{
  "experts_per_token": 2,
  "routed_scale": 1.5,
  "vocab_size": 32000,
  "norm_eps": 1e-06,
  "beta2": 0.95
}
Below are experts of layer 6 (counted from 0) of a mixture-of-experts language model. Rows are named down (a neuron's output weights, with its number) and show model dimensions 480-639. Each number is 128 + 24 x the weight over its row's rms, rounded and kept within 0 to 255. Numbers have three digits each.
Before each expert's rows: "comes before" lists some tokens at least twice as common just after its tokens as in all text. This comes from a sample of Wikipedia text that the model never trained on. Tokens count by the router's weight.

# expert 0
comes before: "-", "|", "\n", "==", "The", "==="
down1:109131141092139099094141123157075156137124129117130119143135100160132125184134137146154140123157161113122158155100130133104128115131140116099124133126114081078140119087125125125140143120132130097145103143119166127173154096102133135130183124113119119124144117120141119161125070103137126145155148135122130123139153096072128147125153133134115133142119182131091143092107130138100139117097096105156154121130125140139133108118149119153153102137114134139100147126130103135150120124136115
down2:168120068131155144139126134107120111133135139120084152135110117123128113088060116165108157096146092136133126172148145132090127134174119143130144125115135133157154111112079088141081117123114136096102193166136127119138115125144152122103181144134153136104146122117110114119126105161138163105107105112149081139116153102110109150127107134109117104109162144103096134097140153140139112123174122131120074141124119151111152102163138153127125127145128101137182088142133139166137112116134132
down3:084113143138165081116106121116133098121143141120113125117123132135113158179111156115128079140114097135132150121126123132139113076142107128115122176106154120119116162126092149162100153100111127161142147150119115125130136132089145125135067147110083121155118120143129113132141143109126111094131083109130115124168129152097108147087150151153065103126147182148130147142115140124124094123136119155122149103050128124133167142114113162118173147107098145116118092139153138155167161105122166
down4:130137099146090126125121093126143128089066135124122168114138093130102113096136089123114114141150092166127116131139138121136163155148143102124111068109124131135107127112103079097138167120105114126127114067116152137108168171108117161180120139104134089091130159179118135101132108141121127129131103126127085115133110135151095121138147139125132116091124076139085136110173130107147127108125057082130131143076125194104170126123148144127121146149125140127110146111122127144142106131127130
down5:165106153116117125144136175174103107142156139116106124136171148145099165118141161152127134162103163096147148117123152135108107112080135150122137153140144160096135124094158108133129140190159118131073119136135139130118134128147120099108133155132146162156099153167133121102106106153133156178146149144166109128151092107096080117087135120138130134155091126123148116108147167134143107106134127138151132171117158121141103121177143140156123117101100135110149163170116153161103158074128140
down6:127139171120121108160120158171111133111145098165083135106138134067086143133151157149135149107139147115127109140162123114096169107127080127140109064099139131145162149155082102120113142132107113112100087113163122131132101110127130093112125112152128134082133150111125137135131118118134148123121133131115081106123149140134103141107119122125112146084066155124166176116176127162101094108107122100142102140136108121126122139171129123109157059130123111135150111118100119101120129136102071
down7:160131107109117128137143133145133143093116157149095152157155132168147118166128155120129114102128099098127095121103150113170117132128119112177161097130146139114123140159118098146129134099128125119137084173136119103129196101148093126135127122103131114139150162170118117168073088149128166107161135139090125174187132133165117117145172097137173101134155140136142131119128143154136137162150150133124195113092100169119169159144087145132118153127113137105157161117141101124182071169125116
down8:145130160135097142141111129158137134099189158123106097154111170127066160105146105155142097107124138118126126098133146151128111140158140114132144126087136136171152159133121138108125122106079133114106139126148118148087129102137142167164126129189068122137103135106127098120114129139117129108152109152111158093115134115110155128113147085131110124192136085127145128167146127136133154121143108105141127136151120158141129138150151158124144120103132107125119136153136123135134122114116131
down9:103105136112144106183152131167144112168124156144093137167105157123108100139097161117096099116136116159097111130124124147130128130133117139126187140109091133123134096150130133111105147140111161099162139111135123114128153095122102121128136098107117111155121148125155134101138120129136142137133143106142095135130157145122154099079143134144126117140125138116133139138116111133153142116146089151157137121153063156174115105197119099100133143151153148140155159109131147126117129159142091

# expert 11
comes before: " the", " a", " to", " in", " that", " his"
down1:113149150175121108138131096108132170156097122105140104105145134157085141121128091128175165116120113111147146136129186113139120141118129076098115132143154105139147146067159171120137132126107132106145110149149119118144149092153133100114084144155153130153132123129109152155151098094140110149076126073121150157103103150144109185146086149109143125102095099154174110120145133135109129106162129151089148131110127118116103154139095178114142077161127158106186102159103121116127125134127131
down2:116154107161115139120135115128116145083175142145122142169113152131092118159116126126134146101119112089147154113143081127138081130112154108118137156127071133146112130098105129090109086106117117111169116127114116121091129172136095086152178121094100107152139085160178065118142138157130125147144145131120117159124159144130085137148132105081088126124156124130133138131094107138146168106096104115141104107164112141144122098137107206105112135105118115105126126111133116110138123180100151
down3:173128117107170151096153167141130118103119119111120131179096142093132150123113129109133093142119089128101147090157081168133164145119110142166147113130136145130157138150078108073146129144129116137124126147125151084113137129105149101122154140137078110137153151131148155125127125164116119096180101146137130167131156096126095091146118144130136143164147145114160156110053109132142152123121128130152075128127121113120096174170108163117108144140144125144102137138130147117129101151114143
down4:129120094098132079151171143154114156169115123137113096179112096090138151082116126201154146137109115124132084120115145189142106090156100125150170146106144146114129143137130103069089108124126140145122161082126120123146102089120142088124119139174134099112109138106153125094099105192117133118138121098160124108135140131115120156104105154120148126130099137096133133106132113146144140139140147151107160091097156142118112097109156130135129117102109144115084135135101148142167095128131111
down5:129085137145151141156134191110113089158125143162155141125073151099129139159153103129160152090095140121151085099068120145116103127116156115160096150132135125166126122125111111130134153141113120158123130125166124092114120105148115175121127135127145098106151119118154142122154135141112158092137141144160141154131128142088091112112197110120129124125150118137183125130101117141113095159112105133148127151138175106103137113138118159119098137117134116135094119110163123123124096150114088
down6:124155114103126139126126105116107102121148116124141128110127130104110104131131080100143115149113141131102124125147084117114140127121188128171117138104091143143151170115133149124144175167068102095126110124160140124164070145106127090122130151151120130149082132068128154108094100094127107090095143138138096162102153108168119157139116101117149115124092116147179124160126140150113120120077133121100178152166125125108132107115141074110122122088095122108154094142130102130130114148122117
down7:118130103173157116154115111149143120142120111071101168106150129129125121118162139121114143124146120126130119124104133084145119120123134117099123129134100135113154122147114133108110124153122146120122139149145106159096143103120124100089137140098145135095103105118103136152148146121151120114121164154121145135122112143131132129122110119139120159154131104117095122115157121102136121148115163101112169156129165120126175086132156130129114157154115127130124114152114148150090132134129118
down8:123124131129106161084073151142147136110070140167124165118115136125104111154150160116118109129196151125135108100145139107136121141182141152124137112132144112158121116093144124115160119136121108141148161172156116114115109159065137080114138152119116128121129159099115111113119158116121102094103133123143133130115135124159111151123182155140105112152136129134169123115098110086121082122130153147135143116126110144137140138136093163104112134142161158151137187138104171118132097145126104
down9:173152095134130139112143135169155127084152136129152109128118132093098100138135114085137130117110127137156163138139106129146103066136148122114146097131128141081171150114089133165131114123104134088126075109102141105151160085170135088083114139116139147152128158112120163161149127126128149119122099155084141089107109119160153122120136146110100120121152114161180110141111149125092140134152143134094109111100130092122106128142137125135125140107125117177170134116101126126130140117130094

# expert 13
comes before: " ", "\n", " 0", " 1", " and", " 2"
down1:144120119128133135141123134095129163100154132148162136123116132148129123157133106124117085079098086168103072154148124114102119074149137150148161140130142185124136146159155092108153169125143107145154099121104116084120125113117140094102132133139135087101124120119130088103133115136137177130140112086123114146125123135109099109120137120125107139128119131115159137140108116128173158100124090097165083115183125132090135141174137114125141063184106155157137123130150121102135137146121135
down2:143142161147110147127109118135128129167125080166113115152072147103127143133137161140122163172152149098169165097134180102141122168164099188174150147113153120164115108133154094166124119131142109106129118124158151143090121127144117131174151151145100111116107131099085097103198111127197120105094118102152131083119150152120129146148145116084102105157159165141105118134101153106112120130158082131148137135088110127124086101088175154109135125105141113126135182111140145139132099151155140
down3:139172136149123124128123102131111134135159140089117116117122102107139140152143151115162105134128142150145104119125131106110147107149161144143161127148119083136160079115091080122128124109135141152134138149109126091133177131110141160113084149134140171157125098155135163129161109165112101129137147151122159105122113145104114123168176143107125124106153163096135127108128109116113075134121157132135101117106110119118132134095116112119134115150168099170115174145128128177144139175152112
down4:132120102156178121148171125164137169129169166131112114125119113081106126129147107155148109104114116152147173102131140127130131102110160122124126132103137171132109071112146167132138137133161121111120140128151134141085165092141170104129095126144139135161131095130147137155130096127104139131187120161156135147085126119088140140152116111085093165102125132128150136120148160142141095121094124177142129117147108146149163106155148169152106093096134133122081143108131132118085141124136122
down5:126133111139184086096132134131070125172107133089129102128152167123111139131110111110124138174156141091171183158140137138172151132090131136133110123116099107091167165121150093109112114100156116130170099130127092136111133141137104155092154181119130094165167105135135141174119159118112161137112158094119111151136142135129158142129138126144101164140086148164122132145133115127121126151122110126118103124129106131098131119108110130100112152110130119117171132123182175151111097119107100
down6:114089131132114202172129120102127156142096128142146141100124143139111160132115150165098125134157094114137144101146125085105155136142196132143122113160165169131139142157138171109088138118130094116143144169127095144155155101109110132133144138088110147148130127097118133129118124105090119166127119130138131155168108114130144129119180137125122104124121146095089125143138129098123114140106110115134119135139137126094101128130126129135141101110147143147163138165135107141124111111105129
down7:062124130154112168165087104150111137111139146119127143167099141099154129142115121157095108135115114176108109151105155096110074180141129119168123144122134130110100143105121108091133141171155132121162094133134143133090062112173129139131121122175141103120163092111112126167172150156142122167135076095108147135099097158143098107133131142105118118129120120079073101135116183108115128091124138121135120063148155167134147115136095102150141149115120164130149134153111115158124184114114103
down8:120128175131131141162135103134152128127151131180174121140103113134094099143107087129149093123145082122157132091098113140116141098166129106143116128152144126094096099111086102111133084094147116119131153103143152150156132135152141117137112139093154136134137120132146139149150154151101116118120122132108137141177071181116153126131114143152154122076105097157103104114084161134138099132139118117148158090087131143090093135112101122089150127130155100155142137123164099106112141150103138
down9:103166132127103162096152132078114078104116172158092134110096113136105127166087088114112105184151109150121142159111097140114086102082126126113066116085112131140149118115149161136120129161161147137154103157102113145142113149139144124118133119126113118130151114134073124142145100124140096124109108124122131091146144157152127169138097166115076138137114119085104157167146097158152161087104112135106155118134122115137136132106114122049154121137102143132115149134192128132102126114121090

# expert 17
comes before: " |", ")", " ", " -", "/", "),"
down1:105136147133149158122107116106142120121108142166184105169080135116111097123132153124087130168116135135126144140122093124142114126145110130084139124077128129130123159119117124136123142118125133156120131138121091071161145148151148157142105160142121153176122145143131161124096127100141130155125139086090176143142160132128144115181078120151119119098182135154122130119118118161144111123107120098162118106090073163140169133147095152157104149162153120123144121147150140094161106146151109
down2:107136135159143123090132141099129101159130122143109132130121136157163102111151095082134148114162145142103107133139116112146139094144100139077130118159126123119103123163133132146133111093141138150147151149141133137174152132136161122110108141135126137096142110098129129117124177103160150101114118120122083142138131151162131094152125135105149140128086145119170113132163162109153118132132161164118139140091141137150082113152108143144123137145112119141151134109100143139111147108144116
down3:093162159152104122149153095169114145097141152089165123086138165092108148129106123125091170114146142114135154104140113110128128110138138109148102131152080142102115116100137147156125141120143139142085166153127102116105154158138101098078112146122159132122139163145119121112098136142091154148116144131104123041160117100130158138068094138091110164153110097101121144112125093090092170132158094133150153152089109112130164136123125141120135132141138135140125157123175124101148116119143126
down4:134156126125100131159110116136120132166093125119074112112141170152147141132121096155155131144158081146105155108113130120136118109117153095130074109113170127159121109157101154126098134185130138095144118152146139136135110097136126134095130152105134160151134096085160154146156145101123128124170135121128118127103119135149109135136143132126147133143107103130101127129105109131125138135058108084139137081146146134121159098144134122175137130134129110129132166114121123116146142116100132
down5:149096110169106136136142125115131112181140149121090160135131116109144117106109132162122119125143114166111140156112117161097090103101113090131133118123088145122135084100158135112114133121152105125134118128141170176138156124158147103098173150110104166085150134170144110141159131144153108124157120124117101112135137148079127134137116123130140107126117174129120129111127138118104101146144131136138141123145122132116145155129149115141131108131128135102115135111106093134135112181125142
down6:145095144175151097113120145123142128128104089089160126064150100131157066155158120172110127122128126124130179129114119148189138134143151143107148143142105118135140094106100111120153135128157151131115140121130072173103121160101103152126115144113112092116119134117153092112109144141146155132161139106162121182129152106106132165112109110109150108111143114129149095134107062133185105130111130125150152107144134072139104119110151131127131085101140129111105105135127132151107160104096100
down7:178140146097112112101158145124141110100124147133123125148157103107123084146117130125124109127124128161129102149158172088125147157132163122166134150139147091154138168168155136168121124115130127121122144085150138121140165151159121115118117099136154156139173124142169135126143121158129100115162110137141112096137103089122152190132148130146193134143128144133141146188152123119134163104127119135151154097163164111104128089136162146132103096115120177173147086068169176203153125192096160
down8:161153165178073101123141166114107140117120135129128133135140110107136104134144102128135138134129165144172137101129146110156135117126153173119140156110146110118122130148144105142127150157168153147153116131150095132110126116154146130131094132148113150121120167132186139154093085137166052102130103167146096149089168143152096167121160107124148101117143136111084157137134072111180141150122151172140127120101136116114103143168103099148172109077102161153110129133103146124100125116159125
down9:114101117129151114151096089110108133099129080119131135136119132094107130114179105108117159120132109195102121176138102105149101143152155137139134156139118104128139130128113109125122140151169118106129130110081098149128117145119063144115151124132100084138146118109148137107152147130093132131150146174123144106134130189114124151136112134073092107170136121079115160180106145096140145120106096113130088140148105099175116135101105123127121134152146152151142100095134131107147118096112134

# expert 8
comes before: " |", ":", "\n", ";", " /", "="
down1:161140120136131125109157172126131119094127163139156096145105104124096113122179143154128113153179113129105098133146149102137131120135133122120115140189092143114139118117152168121155120116185135081126101146117152127134114159114099129096120120151139107131090138123123116101138130116131131119149099113169123156152172093172147126131120154128122114131125076114128149154101096127088149149099138128143145151115171103118156127094111152117142131128174143132170127118103099119141153157094134
down2:144095131102079108141131149150179112123117139155166159118114150109149095123152118112138126150142134142130090090162121106099117131148128103101152157143149125142155142155137136130160151124151121135154180110132131097106088163090104128140119142131120093152119139185103124147152167106160137136106133163120133123151134122114126152131138149138145127177094096122079148105068132116100140107122105113097105131093105163113131073086140139091102153120135116135150085142145079129149102087112151
down3:101115102105109100131132117142085140115107150119110098107116182169107118122113104167140119104149139132144065125156145138111125080123164166137146130117122142102091154132149069140128149160127113168108071121135140080164129139122105082126136081100122116081165123141141068125139099132123123121118142119128130103127163115131100141103111135134092120155159161110152108107170176147118100142154162101101164134138124137126141110109087163109166136117108141136113143198157146113088115092119086
down4:185139093155147147122145137146179108099122134113154101135134179146143136113145133113084160134101124156135116086106101128110091063123115124102081144107147142128140130130148127127131127127120103080144067156161131084165130120138142096165126143060123151116105131122084160122172157119149142096120137087093160140117145147184153102119154132132121172151134146084162114158112144158161093113121134121164110122158133164121134152143127148133139106102097140098136161119143151106151107141118081
down5:098099108120159112118124124145116143134076154121148119148136136160151110125117107113144109109096122168131110142109100138162110177074145135128111126136047076143088152157160110089153151122129120146130124129139171174148131103117097114149131117117132212098125104162127118104119107128115100152144162154175128115119137129171143121140091160078127128136137105143129162125157119161127155113130162123133137142167178112122151149129155125120105078161118087161130161120116140125154106162106108
down6:118187097121137120153110134094159096130141099130090147095128085142111132141141140108116129095139098132128143128110112140168132110138117148151130129145159086139061137150147114146137111118139100154136161143125158139126150166102149106184096132071087105120176138118177163129132163143142131128129181115142116168131113135145129110122173111123120110142145105118133132148128145128172142153147157122108108147115098132086146123140100133129088122166129127132114119146105101127151134124119142
down7:127145131104125142103141106107141106147102142154119187099101117094134153121132153148143118095158116104131143081103091115125117134131167109121178133076076128136149105118079132156101127113078093167129140145123094099095142077114121166109112119147138083131158167122105153135150127129108113101103149166126160129159108121141132168071120145109151115111165136150156114127112134131135143143144175132118146150111131125146090115134105084113120052160102129150091139097127117109110171115090170
down8:180132126132108133114141131114141107140164173074128112092100106127127130145157141139149147121132078136195141077134116089088140132120123114171154138094150121117121106120125126097122076086116112116119156163115145125093133136107160130162095123135120121122155130115173101109113118124136145189117112105140141101120133194085113124136140128095154143132081157106165139143104138128120129135185125132101098132120150101124143128141130140091142158111126144138086096066104106101125142122137123
down9:134124093174112122138122125115157146147105128115159091135121141180124144125109108121124104124137089118154120128098107125132164134123200110072122133124154084089122149140128097094113128089165148143091098152185104126123134142151119100162137165104128133135123155166117125122143144111120127137103102153074119096152107089147129077135138108181109123132115123102114095092152101126149157112111151122087155075080104140142114143155119129158146115120111080107137141157141124131116151124146065

# expert 18
comes before: "\n", " The", " In", " He", " It", "=="
down1:093118134104135124107153087121094201148140109107125116140109118117132133097134120096112099123148141149100155123155110139127108146172090157146118148104151183098166138098147111104158137109126132118114106133099174133140154093136103130093162132139157137124165148131159142146091136099149154098164089133096135075120193146132085137129096132114121142127131119109105112126152129153107101128116138169148091062123130156149123097121143131122103134169128121141133142112193074080134125125115117
down2:117108118102135119116094139140099095119126117103155111117135182152170103116139145117136140103096156119144157125163091107148082132129135115130166111153096141148160081105142134080090175119100150146154118150111135153158107140123115134143137151156072096141116124138111116095137080116127143155126134102177120116117175111106162166085074147099140116162118145116181141107150105120136119142128135137094131117111110139148096112144146127147147126126121114129109104181146143143101132126154131
down3:136141137143150100119139095143127142103113122112133125107136164149124101136131146099104128139134152132086145108125082115153120150129113125153097115105143162155143113119098113118166154094118129161155134123109154141142120139127136114138124106127145113154129112127135138144116111106102118134125118135126109170127153124127157135142145117134156147117119123129206105107106124106129115104102111135127128109178157144128118129171101135095146130128126086119069110124152167113126108107124101
down4:121130124111135102170128132136116109133169117129078167117111131125137113172128126159127157148134119118136108121126099155084121087116112145140110156149115089108126179126119136088084116159125122132170134150140121128109104108059150136095092103128113130132154106154134133144159095077140198115120148129118101131160095152115125126099140125095174131105151128136088143095091101138133137122109108123125102137085134106118128095146114137156137164117129158138173104135151131133100129076117125
down5:135103151091136109119159125132090156129144140139151089116102083134164110163112108155167116147143118127156123108113141154133135109133151126122150132130102122108118142096126134096092107129138084102131101150112113170133165133150110172080119150148111115138154151132081111150129086150153132139124113122139092140144106133140133142134094124117111122083126114125084138130118168101158142113169145161130114100126138103153130126112138119174138125118110161107181103129141106151123123109118129
down6:118126133136104138086150140122150160103116108130117115093158125124151121131104156177131111137139125178105122110102103100094193126153103153144137120116168095131132095082125152157158147132127104141169144135142144115099064167150135123172128115159181138125106154118142114110149148131129110122122144143081130088162152083107127151146112107098138113100098105117153138148122107142092094151132119127144144187117135125114084110095119121158169124167134137136077119102112154087150133128145161
down7:147177119107117084116140104114139148141115108095139132127131124106081139131164109173119083123126155156109145145147163108122129129120150168113115149134178098109115157125094164093156148138147183109103105108118098135151118135142074146102168141176165072153156098103113087135105136162126158116107125138158128133136162117096143153148105089134173163077164146116140131128141094117124160112157091114106117103133119133114122147151139134123124107135176113165147125092084197101132134132125148
down8:117134148142141116106119196121159112147113108167105153128118180129126147131155126103114144110124109131099114106155094115141142084133136149106120127143120129146160142158101106167108132150104158132125136111120133182084128159135137108143093113142166147151116127106115134107115118102116126107111146110131139153085105131166097162127173141121153123136110122110119102161128121138136126111066158076097141156123092141099167134118123124136109154157122117140115126113171140163102184091132117
down9:141148181120131103132120120123129131079125139137130153146114128086142101117132155156173147094125120114113176129067139103113138104102110158089124117129117154133163129116146158157097055096139137152161165137142157090168126104144113124146084078172120097144119138137140135097126134101113110120176163147138127133124126123129092094143170133106136093096160122110159118102100146132167182100154102145098119158153142123154127132120145123106099134151150141140114135120113110169124114132120129

# expert 16
comes before: "s", " and", " of", "ing", "ed", " for"
down1:114154187122116068125075152165159136138117116127124154078138098105097126110138131114141081114112140098147141152169114155152136183152130081129099140131104155150109093134143104162147109133105153127161138100097122097111133132140124121107111144158161153088165132102127141122157140138085105110142129107114138083082130117159122155112131135106157136151121130153100127126167180149111177127089143128107167161119128138111115149126109127141128186124143174116144143106117104125108118156131136
down2:123127075145099098140164180099107159119132125117171140154141115122121117136141127150126154102129094143093138137117096097141099146160159090136158108188100140120151179146129125150160147137171134153114132116158099105129123116148103082121142141147111132135126114090073165111110138181159129142117168119128127163149156094130106116104129098112113121112137141142122104100120113116110133146135132108148087077143115166143089089111137123089119124088143116090119136137092125099144104166128141
down3:156173095106103116140118105117154176125134128153151139156136112056175143134087165115154114116083144123142147109130139113103152116114097108145086086117127146155082119091137113057106121114084099147114106142102097149160121122150157145108148189108120135099130143114099162108124200095112145127120111148137159120157113106126127138125124138108158165121110170079104084120123087178149119098137119130131093129084135135146141101119119150115126102116117140098124148094124135118124118117111090
down4:105099108101129136114116128115105133118101086145093148101133140151088118139081110078162151138177141124123091129172128151168159107130140122094106130138133139157162088123146159158136107107124095131179128158101105145130118146126114153126091130146139136081175141189104092179125104123123159144100159139117162072142186129116159149145146074150122114123108152188131118121089112093151111075089140104095163152133108122119127108143087081123089122137134140150131122151116104125083126150124125
down5:152130150131139157143162152102096164124111108137125142108117151125126156102141102141134178117122128136177142095132077157153097149100147135118136142163164121150158120104177132124175126127121125115139125138118122147127127121157131130186088124163126113124150141134102166111116144128077126150137109141091118104131117154074138156118083185141106120098064098148108094132143151116155097120120115133124155148124150156119100118146151142164137112127137151111111134117111138119124120086138156
down6:144118184151146120111140145150132088108201114125135114142118129137106137103152123116130160162153157157128176152135112093126122144153139120134111170144193114127153110140103152155180140124165156148119115106123129121134158112122151112125130089097147127119122107113128165163108146144096194101114096119086102145143120122156130163093159176089147126136162129127140137117097146132174120127156065099181112091117130099163134150171149134091141118147090130114126106099161118118110139149156090
down7:105132145108102125149110126111127101122118157111138150130111109147150100138138102146138131110157161073117101119167131115110102140157131134132126138167110129159156112124119108115120135164154076149145150156136145083158130174115104094112137152104117082114064138140111156157108118139090111104110170045122125118156095116170095111095152125125112129114102133139091119115130094082129090162116119099141119168157079101131170124099101108098159146086132146128063115130118129148150123097135131
down8:132123157124132118130119103135154139163076159082122139134168124151135133128108135142133180161142121142150128129161095122104155144120147166148170152120133157121117126138135132093085173108095131097140095097166116145114174131126166127125141133143135159130149138110128113157134126149112122149107117124099156112124100107184130124139158125100128060129094114119204181138138112157123142144159113165120110160134108093119080150152090146139105122141141131099085098125139120153106106143148139
down9:151144161105129159163141115134111145175141137160107140155147150128100088115091099103108102126153084100096155143128135150148069107130122141142108125121112122119119106105116111094092111133137114136135168085124124124173099074108145123144134122120142121075138133150145137112140132151123123083140142131134134137118122115161144142133129114156116128146075135177115130157081174117139124110131133130155123153131120115150089119168085121115084136101134146130105131099111135137133109120085126

# expert 1
comes before: ",", ".", " and", " in", " (", ")"
down1:155138098132132126110074150101109114192155111102143154140132119159113138133160138093093108115118089128175129081119101090119116085102148098111161151120159138132085115114137147111130110135111129098153122121091134110088116114068121088141169174155112122114123128103116132120112099134148091106135123139161082177095109139144086117126167114098124167093123136137122151088149106139107143124106159112126120136130137103119112126116109136156148105134164135158166143119106153133121120101136138
down2:118122071092103129168099139132124152153151131138151158111141113089135067146159119131131189114085132121201157158099130083116163118158154095109140123095143127128154154145089133124143167153119141102152138151134131157137085165118124110124153104111159118105120120124134146116111144151124095129125090101144136137109144161148157109156167140137119128161172131133139120093153119101171164142106141109167110126187107131096108138132149144172158132122085123158122126118117150104142097163136140
down3:159116131122136142131129109120104120124085143145146152145114117113135137147112106095127129119133171161134145145152173142143145139135107073100164150150158119097108118129181119160112078135140118103102152139073118103110133100089131120139150174135114110129131142137141141105092144100151142123124156101124151099085116115048134120158160136133140092161085121140113157104100152139157159091120160135142155127145126138128121176143108156143108175134144134137106210120121119153105147099152087
down4:153120129150157127135057176134100095138163127135118086152108136159116106096101170125116187155133129089097114126113119127166122108042119127159143137123101143145118140097144117106110083142143145128114131098138133135118114129117140145120123114110142130137154133137149129102149135177119152084128175141139127086107160135180171160137145088123152108125117132099104128100137121151132144112102134149118155134111123146137158113143118149126131147109126127098112130096139095110138103127151127
down5:140146131153106137149161138095119147136119085166136132125155134138101079134127160095157144153122145107114122126152147119118124155153123125101109196092142109141122150127126145148139195108192132132116093143135137132139123082187130130135191094166136116121101110139145095138173129105146140148114136096150096122142091118149152147146119141138106114133148153124155138122126089153124145151139137143130140113122114154123068125126126089146138136146157160150151112100150132136119126142144132
down6:112122152164150144168107144127107115077175148111130140140115102125111109149129146135109131107113150143117093107128120147162136127103125159087139125108125155132142143116097103122170145127083102117125109138098127144125082108131099145175109120123147117119105119103129124160099173120137136166138107106109125156089092118135181124100121081078155139130156136133135119148096155138118134153148139136152105117113106125105073113101100115148157158091102112135115117126135130146070121139111150
down7:134129134158076093141117149122113117144142129080122124139119099125142127146146130121156102117126133139142142149117129170127152145114134096119141113145100106154111171113125122160174114131154186108099167092125149162117172102086114143075172137157149177124100136130161099118139115169102116116115110120137159107163162108123135102175170120114107164146129101139060139144149105174107141121093131108153156133131145148122151122156151127180141169132148181106145154122139150095138145116114116
down8:103152131116133135156130113174132137145101125073120116104138167073135140129167088176137117176175126106133141157137075143138135135131103109134109143119110075145144131150112147155116142152129118118129114145117094128123110156137125125152121162150124096124149117102102077141144125109166124105139172094106125114104143123107087108147122151164116118127094113116127136122131156111096117126105147110161117151160129126149137117158122185070150136140155101100097137122151162149119111143102172
down9:107133157135135089148105117167113176164138106140157152160151147119153132142118103120100127123153145118109160108151124123140138135152116092145149108100126135129134165114110149150108099118129113093167169156124142155141164160111120126100176145115170130121116143141174119118167115115135121120103145151118168208131112150144114115083122116132112185131171112090129140100128120122130160135148168142170125130131121122157155172139098140088130131085137127093084158149163130107144141081163088